{
  "experts_per_token": 1,
  "balance_bias": false,
  "lr_router": 0.000368,
  "vocab_size": 15849,
  "init_std_qkv": 0.0496,
  "grad_clip": 0.5
}
Below are experts of layer 4 (counted from 0) of a mixture-of-experts language model. Rows are named router (the router's row for the expert), gate (a neuron's input weights, with its number), up (a neuron's input weights, with its number) and show model dimensions 0-255. Each number is 128 + 32 x the weight over its row's rms, rounded and kept within 0 to 255. Numbers have three digits each.
After each expert's rows: a language model's description of what the expert responds to; "gets" lists some tokens that make up at least twice as much of what it gets as of all text. This comes from a sample of Wikipedia text that the model never trained on. Tokens count by the router's weight.

# expert 7
router:132105098100113174090132226127183199121165167112167072135117201151095139090143136056119136127180122101095089123101064109131136148145075176066166127117092104128165135091148145105171119109150119094165137122148123141111100078124208125149130155165120100124120136123172104141158110086137110130099121106126188083160189160110043084101166134110133158114153108166115120152090145130091119160139116137190158186091116150110108098083106125131153151059110141110171189106139142103060181140211122128124085081155121121099152077163155150131194179073146115197140092121131083088100107097134109128173185106145087122095143084107155133086140152132098124116132111160170086151136107084066158165097124132120091127082071129164128151080111168144103117139159129140159088121140121125137173143147127
gate0:069144147081163155095141187103096119092180176130181113168150146081111166093120138108096180181132120124111097175099130161158162125128155104106137065167108083121143084065134172112151110172086156135169149167121141118108088071064105094147086131125126062059129157110131113155132157137146185114165115152175184133136098109111069152126176139105110142103082164146145176113143081168135081132104130119159095096140098161147123069121144138078070130147166097071058100090145148072158184170149191100129140095150137124092146128144166077118159124168069113156168132169139132120148124110158088136139168157135027122130074106100164101145153112086098101109121139125112140083145080105132131062084162120109093146158133148146109060157089121147158166132143117083174105132172156138181145099159124
up0:139078153205158111184117045155144092109155113095061145104114066180168094105151108137146084104098160145158110120155164082101111181154113098113153140134152189146109138152104059206114140118191133206109132138136149119140124128155077124158118114118163097173146105115164111099100127160113182134099118157091103151124132138152164100094107114123137107171133130088133127154136139090153131146192150098129130137107101141100124138144146106169150122117100180117141159146123234182115099087159116131118171137126170117135094158123092092127154081102148148116113148074150157072083166147058091114113124141136186061119144131119149127146115092181109141133183070116158093125156161147167165153122127150084190109098100155100181147146100104089077149172132228073094159149124114117058151136170182
gate1:087173109080111140100121132152169132138123124136189106141105151115126120076160161096154131116143113126140156146150119050149094088119114106138187150125080133161146135170133156154064148131081124049126104123167139117084084103086158090204139183149066097106097085111122081120186175107117147104133093130102096105144126167127097138123114165175120152148201189119135123113145121128140050117066131163128121109134097162096067152106130166072102105103194174140151122111116151102158150128145097135085205136075120081106061186151112154131107112083125150154160121098136074153155168145104076081133135162156163121112126107160108102116167165119209114125129190114151173130110089145177155142150116184104129156139184138098142156125171046100121125150140140193153172107103117160131089065069137
up1:129072047178105138094165159153132092105151126205097140179182115111106123088115148101150148154122189148094148094115173118211131109103130091181145195175107143131113085133125131100135166126158158176147108141118162133086179137162135106176107120150060125083165125155145171099163087162144175136130065095127038090090121170129173141165123128134143159144135183127132133125209101127130068167130143099085138077090150117074127115155136179114122134104115156109098156145082114130139171132126131076116087186135146102124082136109079143212156143131128115155171147094107116118142137080120132145146084151110106102146190115170120134161123143173166104111192141061085151093190139123130142110083129148107173117097105147173137105183129149137083106171068129193109133093113123124134075107109175
Description: Month names before a day or year (April, October) and short pieces after capital initials in names, such as P-am-ela, V-ac-ant.
gets: ", ", "am", "u", " in ", "- ", "or"

# expert 1
router:128095101147125211139134106066141188043111087116118094029169162126092107097169105107089114126141133176045088122109120109100100147151081140120121113108109107121149093121118129122158140109123050121155082086142120104111076098114150125184099165079121085142104090109183092073137132069166128113110164172150171124148106147090096144199137157137081119167134081153094144160085070115107108148134137124139117163090099120108091118114087107229103087110107098081187164128110183107136144185163154091124087128174141143102133125115206205135162151123127120174152103131086104083144105171149115079113135105107106095082113105093182144115132159121071130122196110107139114116140112124102157118065152136096149158114073137145102176101121116160098162130149129107146110131174143116098176149120153
gate0:126147145118100149165103120120139171143049122060098082144172151095144127141195135160095135170165123162123103146149154194119145092170062180124230062112120161146156113106189095169108125068158094102128125130142136098169128100186104100105205116106096123198162165082106143153106171126209106132150138144113185163090186124074153133187080153172137139134160065181117160125093173148094167089100094170116086130070095161129106065111140097142056103133133139088141100145082109101176109117123140129138076141102127107128108152132194092147115128097144102153133118084129119144105087185128114057115125119118111106160174095120118104126171099131151159104140149116099124106180148114141121161084110074074111148114155134111094146164128105109157148077095126162110172137128114093131153149125153
up0:097078110032070221073095101166152130127037066151077129093141126100128127137108138055105145107163137139149146173117068134101124162168131114175116132119098172124115148107195126168157104137100119182154102099150147142128172170119104116116082132169133141150091148112096107123121157115148176131116106172146119084094118092123187160115179146157171143132053080149073152115177171155174159123127084167121139107106097094148137090120102094129060142180102124046086138094099118157146134095091146181144115144129140128158205127125194153182142121168141126136165137143142101124142109121161160135164165097072065117117126086135102143176201117160110166144144172111148153062120151130147118086088135144111110142103168127092097165118119105100138140126134140111104095152099073067111158085120142
gate1:119124159119143124118105209111132181086087112127165074122177090170157130065140175171105101098116138124095132091142143132146104141100078114098098165140131070115122095173133159185156097122154095193181149141147089104151104093132133105124126177162107121129115141111141110108085212151165112083070121135142141054090103103162146192115144183125129105126065085162153123163093193085151108053140111072160104118094114121146108152075068094151144108074105111144112099112171100092116113111169094114100096128115102173140199139139088049093111106110117071095119068166143119119086202127137175159120155132113147138140149120128165122123136168111087098117151198114126091110167170147137131106094123103171065108201190160144197134108141138115128126119131156125097122197121171142144131158108122
up1:152153059127150128156079089095084155166073172097054105132119187142131104143193108122070161070095163219123115096076154159093115144118113114106125117101140144118123135120158206148142170107134103157105141119154119126147106160126119153176099077175126108126170190139142132078156038074161131148117131130077089134203063111116201122113129097126137130144122138215139128096129139120142142124159129152110115130102134144139147105109174132187149100182104125140148166126118146076112102120036145199141144122136174103126106164131159155146148174111125164150134141183138177151101072174149051141120146147156106143079133127105124099117111128142174152168127124191071093136106179100094164157116172171122154101158123167136136107094119125154148143157127138191126184111139102155097049118133112
Description: Middle word pieces inside personal and foreign proper names, often after el/il/ar, such as Del-il-ah, Hapo-el, Her-od-otus.
gets: "el", "il", "al", "ent", "ay", "ian"

# expert 13
router:163101091114108135079160199156147129117170120113096107102144137170086073124109108100138096121184110091095118069098104110103169134177114208120169126053099100149181121095131113048148158142201083094125152109157090169088119101163174117112150179165082086076124137156158117087117141117143100129135161176136141093122107162136121073150163180151129113169152116142091160146121160115094109131130125126156131129125103121180098073072092113157182086080099083119148168123194172111119126171175146119156116107146133197091110118108137164136174164077182121145087139125152133093100102155082117107167118098096095147105073099113141168112199168144133159115128080139165054159140070131047132136127118197106137122117085120178122141114114183166124099140142123139144080162160155088074130094139131
gate0:124052079119138160142157116199107122106160082170152122147125168093088153163134095136123140083108115124100144128050117201091146155160121159145152154082105155166139117176082168111145103176132104086136104145105139103172131070140144187096103099055096114196082181119104147159068137091144152127105109205170110181143148157126158138173120130132151108148121081176083131092146143098077042149113150141110099113113101081161107123138191150100127095182148120064193129101103119120106108140166146121147155117111146152155110174114104136125098110081123124159168187164075141071136139098168133051137127115156128152170150171126117162157103177159179162093134149115132134105154150169170159165170148105098123132105125142175089130200132093097180143087148161153199118117130151129106097082118110
up0:110157146161137109094138189067108132158148172136145150126189134117137119140108127142134099132211151119137091151115130131175078108099120098164080085117141123116137146122127142112148113083158098179115156105075096146136084125081102113181143096189123153104207083165142140101113159176132129091145107127165148106159097130083072146055097142088078092137097175054151157149202121179148171087111112126130173107096098158146104127139079129152136130137109063137128120161138090164108153113098128094075187214148111177116150057208147180144148119163115108128098091084145071140115098136122134178128145171142122113079016107145143136117168099126116135136152084132129103108099129115112110111129162133167115143143172087076151114130129144174122110143033163118080188132130079100097115123144146
gate1:124135127090175162131167173137093103123177143090164119100125142102096145118117095074138092089118075116114085120132118129181159161112104184173159085143158121088158133118116081182137139133124203151167143088181148089178124140095086142140146081109057103165128129111115165141114103151095148183082112160136117173117139157117127132154116130069152119092090126160110157106126109153125098117063066146113049132096058116106098104120123164124131095137185150181173167147173170141111161121148176120146085126112117182143120107221115126156163135168133133101110080083177123075109163113108104098073099131113084137158109185137062150120166115127171132136136092094167126112071079133159136069102072143122134159087125076087154131189061060139142081191096134140178095101123134141172125101109134
up1:121110140181168148117139193040139177105144148133137149146103107156125166147096122156125146082134094123128107105117118093166103182108100080144092147152123114150097145170153115171150138178142142210148126117102108133127062110176181129104098087116126090139117117040127115115164148160170121131118088134127144137154117171131101135103132145090068132134150100115164076111133107144124131078128108181092079153103160149178147129128106123091073148123103114166133162100143215071167157114131139137147082165101135157133136164105120112144098127055087121165109137140131167111126170132178062111132084045116102113128115132174124126092108138204161160191143162121102158132158132108109159146069071139155080132143164105079125163084119125104062100136209202155140173066209095087108082141106140
Description: Line-break tokens ending table rows, list items and infobox fields, such as before Born:, Died: or a new | row.
gets: "\n", "\n\n", "- Born:", "ers.", "|---|---|---|---", "- Born: "

# expert 11
router:116108096085100160113155145103110146080114155156146119034114107132105074115132058123077141127090134121113142091106140081064086124132108129067144127137118055113129135132172108127128195119123128101067159099138128158118150084109131084132140147120137141114092104153176064094142128136180063083087158163160166102174109213083094124150148134169129155139115124078073130135099149109111113168151178156167130138083095114143062136141096145168136077092093056110152236183117147071115153122157121076139161082154105149135150110093117147073153145106153110179146066128122068122125094134158145038159112132155134136106063077062192154106122122093111113109121096134180130131126105072084161126110161143119122122104088130135083144113121139157115101144137126125147101199154141143119135083139154
gate0:143143155120129100075144096089130099115124152064125124164116131105134116140172066172119148110131137107105143112107106134101107107120136118084115085111115110091112077139077150080146163142135164189119130179101138114141128087059157159061147134160094105150078117162065087043103118158141144109082155104124080106084187169082084132145082199127143162140165082140120124092115166133089135077114142156071150111129160116172178078113190176143167148113117146135166153199102106148194146138176158104157133131152135080124110093161115130153174071146157156123101120092100144119067161140132095074105196092126143156133098123148121068100163089140151165150121134090134178145109139138132195103114119150124107141115066134109105147133117079133107084080091106140073155117057166110123208164173060
up0:177043128026150131093030087173153110118118085124072106163086092092139120096139136098118092141114058150034143057150156121089133124116123149114155138170177135138140087064099135141106085157153181082078116136114072115132156135194169137092235127065152131099122094120086159117107106107076114111126093111112131139113128160138147119132186110104128103147077141110152176121118072151123111075148140159125135100113097119100153100133193164158134083120148087114122107142118100161079133131138139126057157115084135149104139125113121098056123102148137075134192116098087105100144093132136127093092141122174128144112117126087174145131128179142091098164079108152060107162120077112175114135095140143120155129116155140122141125147112098116135100087148132087159083091181121095177115151133095
gate1:100155078151128128144143136134117162166135137150119164081066120154100117091067120149100124146136097108126152152148115118114109117148132145106219135146135152104161186127095105138131145148089145134124198130125140206065194087137101202140112111146089130092124151164157143110149092116133094102110144122131207094165125182100133158080144147170133160148177105129083140146109092091145108124100141151112159168081084163147068164082104158121125086079143181133100103106053127128149117181067130134122148101158133105108113148201137137148145104191111141197159135121102112111068144072090199140129104117136113123106157157095156148158108206081161112074055103122118100134056101117126159057133089118131163213154162144112111150147132142157149127159116123182104180107098129156079091165076146
up1:155125132125111125158151102119104104141148151146133109119096097083108140168143143098094098113141135102141136101080155114122113133067145078114117172097139154113216149075142186125140137176133128065171129109099047163193124134132146151091146095162073102078110054158148152119113136146084113092067146126112112063098146053157134128169145125113101102149190112150089131130111167155203148093109196129098135131173135102100104091123155105170102104115135088125133056140145121127094111134117137152185133117151081141059090120080147144175123168176168172151152161162051118127167118166112095183091134150123164092125091141116151121122125126113079087120131144087140196091083126109107155164191120123097097165208146129113089105138136085153205161168164139117111191087160120106124194103140103
Description: Word-final suffix pieces of technical, scientific and taxonomic words, such as -ion, -ic, -ological, -ado, as in indec-is-ive, propuls-ion.
gets: "y", "is", "ic", "n", "en", "ar"

# expert 14
router:179089116125113127107177108118140120098163076104114124067142090161099083104137091126126121074213084139111142118112110064081107149167142167115147133114090078165159131091149094094140186131160104107118158085165119147148107119153204110123160137138095104080129106161154123107189101140116118085089187135093135113172144173126096077129149145157143143170173171137111158158095146093115089132071107095124174153081124150154139073110136105126152135091061131106178133161172144079111177136160151117153058099153084160092194137138135155096145175094212090137096150146135084106124114127109112104134125118078093117096117124089154162130172160127074145083158106126139050173159106084089159148126153146071131133108138049165093177079121166159110086105123056137129103157137145102116174145137198
gate0:172021157153139106139085214152107183135131088126151191137132040123062122097122180106057173111089159122110133138097131055095126128138119112155128104174152123124115110126120137119131145117154160186100163073107112142182076144120215105080112142150084112092125132203138077152192052132105122111158087091118086097098108118138137100134121138114175090205122154129173101117126151105185139117125160086167133182105095086146088139174153124120076190120117097117157110142128142079119096093145194140163156175115064146117143153145180160102140173149158134133163121125105158122133142118124119143132115148080159125061125125045122102095131147131123141101052127102129116163121082127142119115098120092142119192177100118094158134123154132189124127116113128148171167112112109148151091129132115
up0:184089144014117140153166130160083095149172093159135175088129093168162122077136097150150160138087061144129067174127117162139090117074100154099147099138153089088123081095175127097088139119133102136179122114136126113125191121150140046103118145125092178116124092136207104118081119059163122171142124144169089113182129099115111154143162173173126179158178133123114103129099179129156106125095131118144117146111174103056110101090064116128132123096115136122086154159117120080092096154118133144080158150146141106149090142090124131098115112144085187107154120112194153104167070096095081126060136146135147234187149155140111102125102144114144111075145170120132101120148168190103046108155088132107118135124125131168151103097085147125173122094095142139137141085121114107102099108113152
gate1:113095161149163117165187123135135172146080113140095128113105117197112109222176082172138118082192110093129077099122137117171105124145030112150123134105168138137099137096106082141114134157139148111128184055112119144108080113078096143154123150154119132111138088164105100169133160144118129161181153147089149188134044203125106138111158150143123080171114134170174116134098119108157164144132151143086163148093131142183179102108180108126098120052124103140180139067112157039112122174119105183142132152094144144153130085134089121104096149085132123102113141093090138151149149100112118068109162166142062131137136157110060149062159185088143149139186163126173126145126166173150142177101134130136103131191159151103107128131087138154124093117113114171126161128195113112073157139095124
up1:070084166132162106110173111144138117115152168164103153122103129186130119156135136095127123080147149112139112094137109135130091081107160147101145117147170160131127159079085106148097143162162138104121138097100162137100118163046151140150136095106129173097128148151110151103132141116053105176092125128090125151146092149095107129131161081135139154167149166166109120154175146114147106092113129065095111071074138195173139101063122116230122157112135172164154073072163164124122152165130113159129118126100115163082179144146134127122121142008176108152115171209087137140153103070124138091157084065119131193178090143125113133152155149140074175152151131142071154127106135101159090131096114144124159156154185143112104127117130137148158195070163080110090136142164103081064183129130194
Description: Words in species and anatomy descriptions: family endings -idae, -aceae, lance-shaped, mm long, commonly, plus counts like three.
gets: ",", ".", " and", " as", " to", " two"

# expert 18
router:132069111081103172104146150126197133112124180063121104139183147174106134112203133114106097149171089139111073096126071070114143162156114148119144176077126121153190140133189136090179151141132141070129108091155121131108099109133167062150167132159125142095074092110174101064120136103120088094103135129083149109172150144120079104165172129130139120154172111144155159148090111097142071152130199164167151138062079121105045102134131126152166111115136120134143163116141141145094132142143152058109118094183102139109205059133146140166126171100204118128131112147196122102061114135172155123142133138179095115126121109117229163104154127126115137114163078169171095143169105110121151140166146117134128118112081161156149163096095176165076130153130147143150062127129154109096150130131163
gate0:133173111109198164140112130150149150127113118112188090190131064152138175096151081117139144096126169137136117117173179136138200097094133126142195124043145094111144162119172191154145100126133100169114177131171145128078116109135060110158197089127112120134076145129120158080091074142067127128139174152101197134113144144099094133128090144096081108082107104170177205178152122142115089106130129082146154164058121064162091147166145110110104144120159144137115176184143156186108116082101089101131076141124130154094098121174143089124053161130155122150118166101104118145168117149122157119168147067159090077114126113155138099061151134135132132123157088031112135120131106171160113164160140138068126153112129136119086134101147154181131220120114136167135159118136139104120129141117113
up0:152142157136079092129147136075092132123143132196114128083087144177137088113133144162153140112136199099115143185118135075070153175176096133160130130190154151121137131061134119119144169111188128071144097140154094054182111103091139159150063128145160113104138129142070152102148107114193148146140112098153080119130104170231132156123046128199137120207142132149076121129139107083112102153110166089166112171163147134119089166130129105082145120157076095089128127115096075116127142114159127107104126105122116117158107108055091102122151164131115091112184127136122148141167159139161078119134116112111179133127136166080096121164071175122101140185140188083121224151156118135168126095164129173129158099121119155090110188169131101151122097112134083090089127151105066122088131106122161
gate1:115136077121179134128130154148187129131121094120113163154154147168119129106153141153150124096159139125180149161138112100115173162134155144136153127170197106078230151119159098094089104163090121056161167169109151146103115127107141073087157132094206135102093172173191089110119071142126115181170142106104149107143136168097110129134136176127121148188143071096101171117150191137164097094150154120116160131142162140025124173087104084129127174126156144167171080084109153150091161132116145085113120136107089108159174115159121153162122167132154146089094143096141143134149154127102082158079201119134158156171121115103179157075104122195146122139101095136143097109123124133079115149135134143162198118185081155082109191119156113104085068142137159143134047139166166079151130118098161
up1:075140166190089169140118152101102096129093131106124082124105173120106139080115089171133119158139163074114180158129082133147108117122087093136074140171092070129140147133123169130206121047187208100146131150127195119076100104118158141121126113108080188111129136093115147189132100095133160088080098104132112116087082128148118178113124102165095161062101147107102140145133070093113139074130090116162108078134034085156110152122140124177121074139089087089075074093126120085132117121136152123107161128105105098115120098099096093158105113098151219112143101119097114150114169162206142185071127054089154125105130050143093127094165142120175125098109113154148087080101138131162131109086137112086076102131114109117120126113196109159150120134109120133134145129137099110134130168090162
Description: Letter pieces inside Spanish, Portuguese and other Romance names, such as Ana, Santa, Manila, Sierra, plus initials like J.
gets: "a", "o", "i", "R", "S", "ra"

# expert 12
router:199096077115125193119153123110191187108166083137147136082136112167112032127132101126075086141180128141115138094099106086062112155149128166088145120090095082140162164097146085110172132101155131125138144098161109129122111071169169153164126180176141127129111128143117076111136164140104101095114147140115154068144129205150111086134192127176179117158181144131117160148142163039094124154072129116117196117072094115135116101112125130124091142134068096137133151153147141102115155170152138083137108118132077169098137107108162156132182114081149107145093131167173122104104120122120113114106159080141151092103098100075172138098152189095078160093182127152187137190124111113114170131120155180073128130140109111152091135095129134175105104156083100187179098118158199065118131110133161
gate0:119143055093131106143049185087184156107083157100116115141169127163104108141154138199134115114186088141097155177118112099121122165151142165118158086125115101138088096115093111143183193120102102128146088135088133110120181101098160100104083163149117213127132104143117103179130054075125164100119135165111146140110136125185145126137131087107111231167128141143140150126186125075112152151152145121189135114157122151090133177066095116065181109120144143158161149121131167137141133165120196159191169132195179120138116101105118176138122130095096143107147159117162146131126070069160129101143195171138161085137091160069110194087116101155150148132111156093158125125130083215082140091138176094086106167121123116160148117131141144124160144094150120104173095095131152094131116105165149
up0:088110094127118156144109151112169126135150101099221174124099112093127161095194145105143097168176051136165177155171102155104088106106094146121098134145107110070090127112077113165194227133101116126126124167065107158128131088086106123147062110136159128161104181137091124123151188131100044130141172116124116149157093086162102136125120104141083120119135071138120114083113151089108091190184152120168126193143068126108162176131081144126112049116137153145187137107179099176089109133088165144152140152159145090178105146131085161135117074122089119123134093122139136105080131173130169156137206080163127093179107155160085132146167129110083153110098144104150162126136086105145122068097124079153141121128105150156121155133159145070122164154170118108125083108123147105096159155180111
gate1:078123161116141171126169160118156127136133182129156106108103108112111095153107102140107089159140079122103171125146082130143106090062171137194127150134173191092142181108119079135170142163166103172165181137123146138130138083164127090166098148108099156081127141164133076112126133079087144138126184126131103177083154132181156160094095122141123129081119125103085072131134168124085162073092109159135109163094172119144075094111101157177130071105079112088115107032138154162102103097133147115119088076127110147143134131144097074096113089089141087083182152169141134159196121150122101089136225156153102137087112145049154133087098120110139128076082144092138107111144142129052105138180124074170120146213104147120127103080113157116125160125141122178100099123139177133115092195131143
up1:169180072130142116130123146120154148159084142181123105089122174139140149108055083102171109188170128132178174097126195150097189171180090197185088128085111142105149074146142141132120138166157126135132178167120131160068167098120152156120137101155155101135120114105086111153098071088140203198147079155136173143142121144161091151111128133095153182158113154156129098187138142129131179102083131162131117153103166125115162102148137125158136159171166120106115124128136064142158117162156111112157161132070085150140067130189174120198112140140073177101093138168127131072108134093059150076165109144134105165126139096152085150136089152180182195081113125172154177147162125121073095111082107149139096150106115110103107123145081145122091154119121139105130088165121088195162158122129155
Description: Subject pronouns he, she, it, who, and the -ov piece in Slavic surnames like Sizov, Sansovino.
gets: "ov", " he", " it", " He", ", he", " She"

# expert 3
router:169117107119144155103177120093106156100141109095122078111152102105097103082111105069126127055172077129071163129149118082092111189155151177133141097132088106157153188063130114090143138169182134143134139130165109152159151084129112116133166169145096119086082117165146136089160134151170095134064214104085119126160175149093084097134154140136164129136193177181125159125139128128137078128075140155112171136096161150183105084072087079114105106104081108105141117136168110067113115130160148047151134102149108167105187056118158143109149156117150148145143111161143108110094129117090133082111148098057100112141099135106165135089188130130136171132121137156192108145160083116144128115129124125087164112064116075145107157070126216153116092135101112128197084111170142103102167111092175
gate0:150095132134134181140123123125130123117196114115125111133162193161136172095156174125184117139160088116075134159131116148121083083166100140119072166138072180112078124119160136075189132141133105134108143162037112121073128137111091143144059159224139180121143101153088134116127126158135167123115134102179088120184178181121064114138145073091135115141126122161062080128107191145109111095111106102092101190122130149124116148089107143145140143126111147137170089107107094123116122159138135149197124168134126091137124054139126092110131131156101102141165097132154191114093143098152107049154152069134106125182158164122182055132166160064159161181122138131112110050148182140103112143086176158083132075135166144147139145178190155117056131113088133133151129132122152100112113135129152
up0:120117054116150161152097150146112138106122156152148181154080187114148129181124122138116139114110112120087164112193155157139114204136123113103134154176095153140117111144166128087128202172153157103126128188099154140152189142097130106128159160080075127096131098093128160117128138164160074098126148170088167140147075170120101091131130123111119106099198120121093073180149116125194074141083135199138152112147160124139106067121132067119086140109083145140167142146092115130170050112054105185153103214115161106104145163108102158146102142101144127164145147152147156099101135095138117102111107099125117153156109123165145144048111147113145143191139102114138090146150134113099098094110199197145105110152192124145070088152127171144202148111123131116167056172129176171176133107089156
gate1:095156130141153135104076165114117025115163145127108112148164127113173126150119118094126150163193111149085121131150072137113164111163096188154105047180146130133135095124143118139188188126126112138217098131137128154113148117088129196157083103068106132114066170057130115102087180128158079088127096121077145125111146154172117133125133173134133114117177165097094082179124121156148115124128131137141081147138148118059124135173115155104101127084123140117150190172137099141159132041157116143122107111097132185119169181105169105133134093082168160160147122122169097141148072106138105078155093187102125089127165038141099137141124151120143174121105126105130136121156191114133100133114153079109142110069154188121125141090119136065187091151092175074055130101152148126141124142088144
up1:165164176124153074136164094110085095079141140113113041165140188111098111175188137109144120101160129146100115078122127164139089131127111130133175088121167079110112084112119095072155162159132123128147108140164156124086142083139159087184152119107099173155132109116141127145100173132127140143093093114123130193171204114083077123136099133137118121107153085163106110135123079137132140088099098151116097132155133152064140107079164128164172184151089118125070103143113170200036117155094167123090162122112124105130215120087114114071108116126173196156136189130137184068136102151116161190120090138078165112115199101171094128113165135158119176089137135154078125149208170118134148102174128101104085150099135150168108100165153119117116118113122077171109149098116152140087148148089086
Description: Copular verbs opening definitions (is a, was a, is located) and units or dashes in geographic and route entries, such as km, ′, –.
gets: " was", " is", " is a", ".", " are", " were"

# expert 4
router:188101109135128135103136142127144164125125105135124112116134106161110091096154071141131084076141053108114084103111134117114153170163126172111149141095043117150180140083151126114136116087133072141106160111156077146114101093140137124150170150168117099106127082190159107092154150125161127112073138157100142078143103208123103061113153139145165145163135110131102197141119142117141105127095123165126143163135095099118111075120099132151177095065098122097164200159164139103133205138144211103152113104132053158132146117091155165119152146134151092156108110126127109106102108127146146091144122130151076108131126079100123161093202126091110135028177048148165070179133119119119163151117136188074139119097122084182124174081104153176136099120095123172135121174124157069058174108144162
gate0:080154127031137111106161104127111153115118139146064083133159138123158133119130119124091170082120095097204145146129108112113165140132122169136143113121077127108096169132111054132105123140112101166161100084092123096192045163196196131120151136127115105114118133163073098133125139183115105140162135118114121142111132122178127140110141136141118114099110163142110098113135135150063080065135114161152112147101189112106128108180135101129130118058143141129057087112177189105103122115175083080145134119150176152079161161146133089041124078101179094095121100127151149149133145085127126114089133129168158200167121097155168141139110170110174108091086108186151174207103137133135159090115078172078103165124156090181105105147112139124111128130108090195101160093121117085092046135128078
up0:091119161060143132196168165096138175137162122106099149146178153149184123082134164102104131093128097144160107130142147151083191139111119104126159131111081119070148153142152069127114169136090134138117120104100147147153031117159132150180143087111135134090158088149099110154123153172095137128111134128134085132117167132159119175121129148051146131105101120144139111156098094107156118139106096157054126096099217087124170166186148092200155144082164140145111105106135129114153125141120114119121131147114136210091104168105130194076035122134141095184147123148116154120098120051122103112085160124151191174174120153162073147090093166092137126056083109164137219164087116068141151146116095159067128121171136105133100095156089121138139099154096110164099127102131156120110094158116093
gate1:095109083088178132165082098182090161106105148056109112166160129113202119109143095131182076044167087136094111089128208067189096119064136144114099130107109151102106130137125138186136195159160094112087136106153181125110127155065111106106156090128125163155111146139134119144156148053166161141145150143116181117131119183132117177151139070119146115078164066089151125136177203104131078156144111157165088135142190138110048140065152107166093155169140103141158117212119139155111114123118173147111096178120139148105103121112117178151076143134113155139123082123135110114179101139126163142131131160160175144116111111132138063156124073143083135077155141140132140096082154169119121152135089108118151128080140099159164226172136111142170130150114109129101110162144128108149119113118139
up1:093159073069081123112064108167094180158129079151193112199184133129139130161150120129158124109146160161094079070162155093122121081104142140095071178123113159121104149094164157138168109159158224105141114117138127114166082139116142077120088114109166192134186122119098084102148133135192141181142098164108123118145172168126151073105094115124195141089138096118139093129117133121126116162120120149103099125108153135101058114125182146197120154136182179155167160063127128153093125182150141096107138129151098186128086138151144128101117158128118160161101112094072112130154097142129124118085165181164131178130140146127088109211108149086141159112113073171138102131135159178113140145139146143144113156132111130127188199165106111116126126105151190132136056186136066092174146132088083
Description: Standalone one- or two-digit numbers in tables, scores, dates and ranges, such as 26 May, 6–2, 9-10.
gets: "1", "2", "3", "4", "5", "6"

# expert 16
router:144117131118143141123133147128146142109134080132122108070176133159116100113136111071136078037134120124120117127114087110105111155167106125089161167116126106198189108084155052130149142161159143125128130119124109189096101112164142075123141138117048146129109072119128099132184136031159065112116135155093156106164095136068046121143172170173135170165153148175094173129104125084120131143099129106195134146129052173163115095114059085132179082081121103148142172143187159078117138161117147104138079102145095176082145142124139128124155175091145142187126158092162104110102102186073109108131140149130084102107152118070156187129172197150143136088132137126165133161159070118090137165138130128099117099130129108136126157140053174147098117152100117149141078116086131081104153153116170
gate0:122091146135110186132141109137126164043165084130130127136127120127145116089106125073117119078163137124083140105124121169104085107125133128117123102154183137089120151122113116076138131085119128113109201116187222158136168092115103147118054141175087152160053109132098077137146161144156093136190134124090103130072145156090121086142181169118096150117103161148045209111107084104122161179162129117063123100119110134135176178094092121113170047134152129158139169180143095146151136121155164091165135122103149075138131146094159113101182124142162146129143080175095116108107054120100127181137118131062099085117141123125102126167143180123181167158084149075098125160158129094164190073158103095137114150114185157132140126095131163104101164134138129153072098119152161141114163154118196
up0:134141116100097081130124094135134058194178112108143156075143156126086061075090085053110075149135078156135107130148177106146122128108150100126148092114145092151070124145128107217062153132140112158153123154107019091118126173087106149101105087109129121133174091166100102145168136097120129133099111115138076135124103131179102153120121129190109109149095105100119150123145104131173054155107103150096145153106135177135063143195104160133162126118150112130130136150172112149131128180111143165136159104112159165147094107144105116151146144127095166108111184143144133107132136125081172066120137106120100174129144137128145152059077146101118038140131114110081088124173176146108183062059113124122118081119122119095082108126112173157197114163127091154161120147125126129096178155137024
gate1:165149063124125059128145157102173168109085210134155038090143125142108143132138124133145168093116144140153118158103088092104127128121142134076080117061124162109161155155103176137086143167147159154108104098094147119139176182099134113132135137120182052174113097123120081097125187122181170148087153153104088123129142124131136119136148167147087112133102160095139093095159112108151119131156116078134166126159088059171033164132153146129183066161129156172131110110154135125128125144103110113190131163147134163184101073161101139089119139080142099141177130129163183129134165166120116151153164170152066151053119159122171138094139189160139120136165151132165099137127182131099086133128117157155140169175090100139164085152109118144168204146162150071134137080127177125106146147067194
up1:163122092132161089141086171138171109119104196097149100110122161132119110088134121125126216076105127123149143123133071126146101132149116121167131190057149151086161115106041107157070124116135058134154085044122190124116156155111050115149144117127210094146164136156143148116164146142173156125115090129116094079164150144126075175133125153109084110116101143127089144095141166142174179124113143065110156152132146102121106116149118153148176090129091165142198094088139156137135140175123103116161138177084075138134182069148083082105112126043125119111191141158171138123122118146075120140088150192170108109061141142178164145084195124136137132190114152147188057106151107100106141129115133121160151182144119112128123156131133136157159142178152134131142110103088189128155150145124122
Description: The words of and of the, and colons, often fused with a following capital, as in Blu-Ray: Bugs, Strikeforce: Fedor, 3:29.
gets: " of", ":", " of the", ": ", " of S", ": B"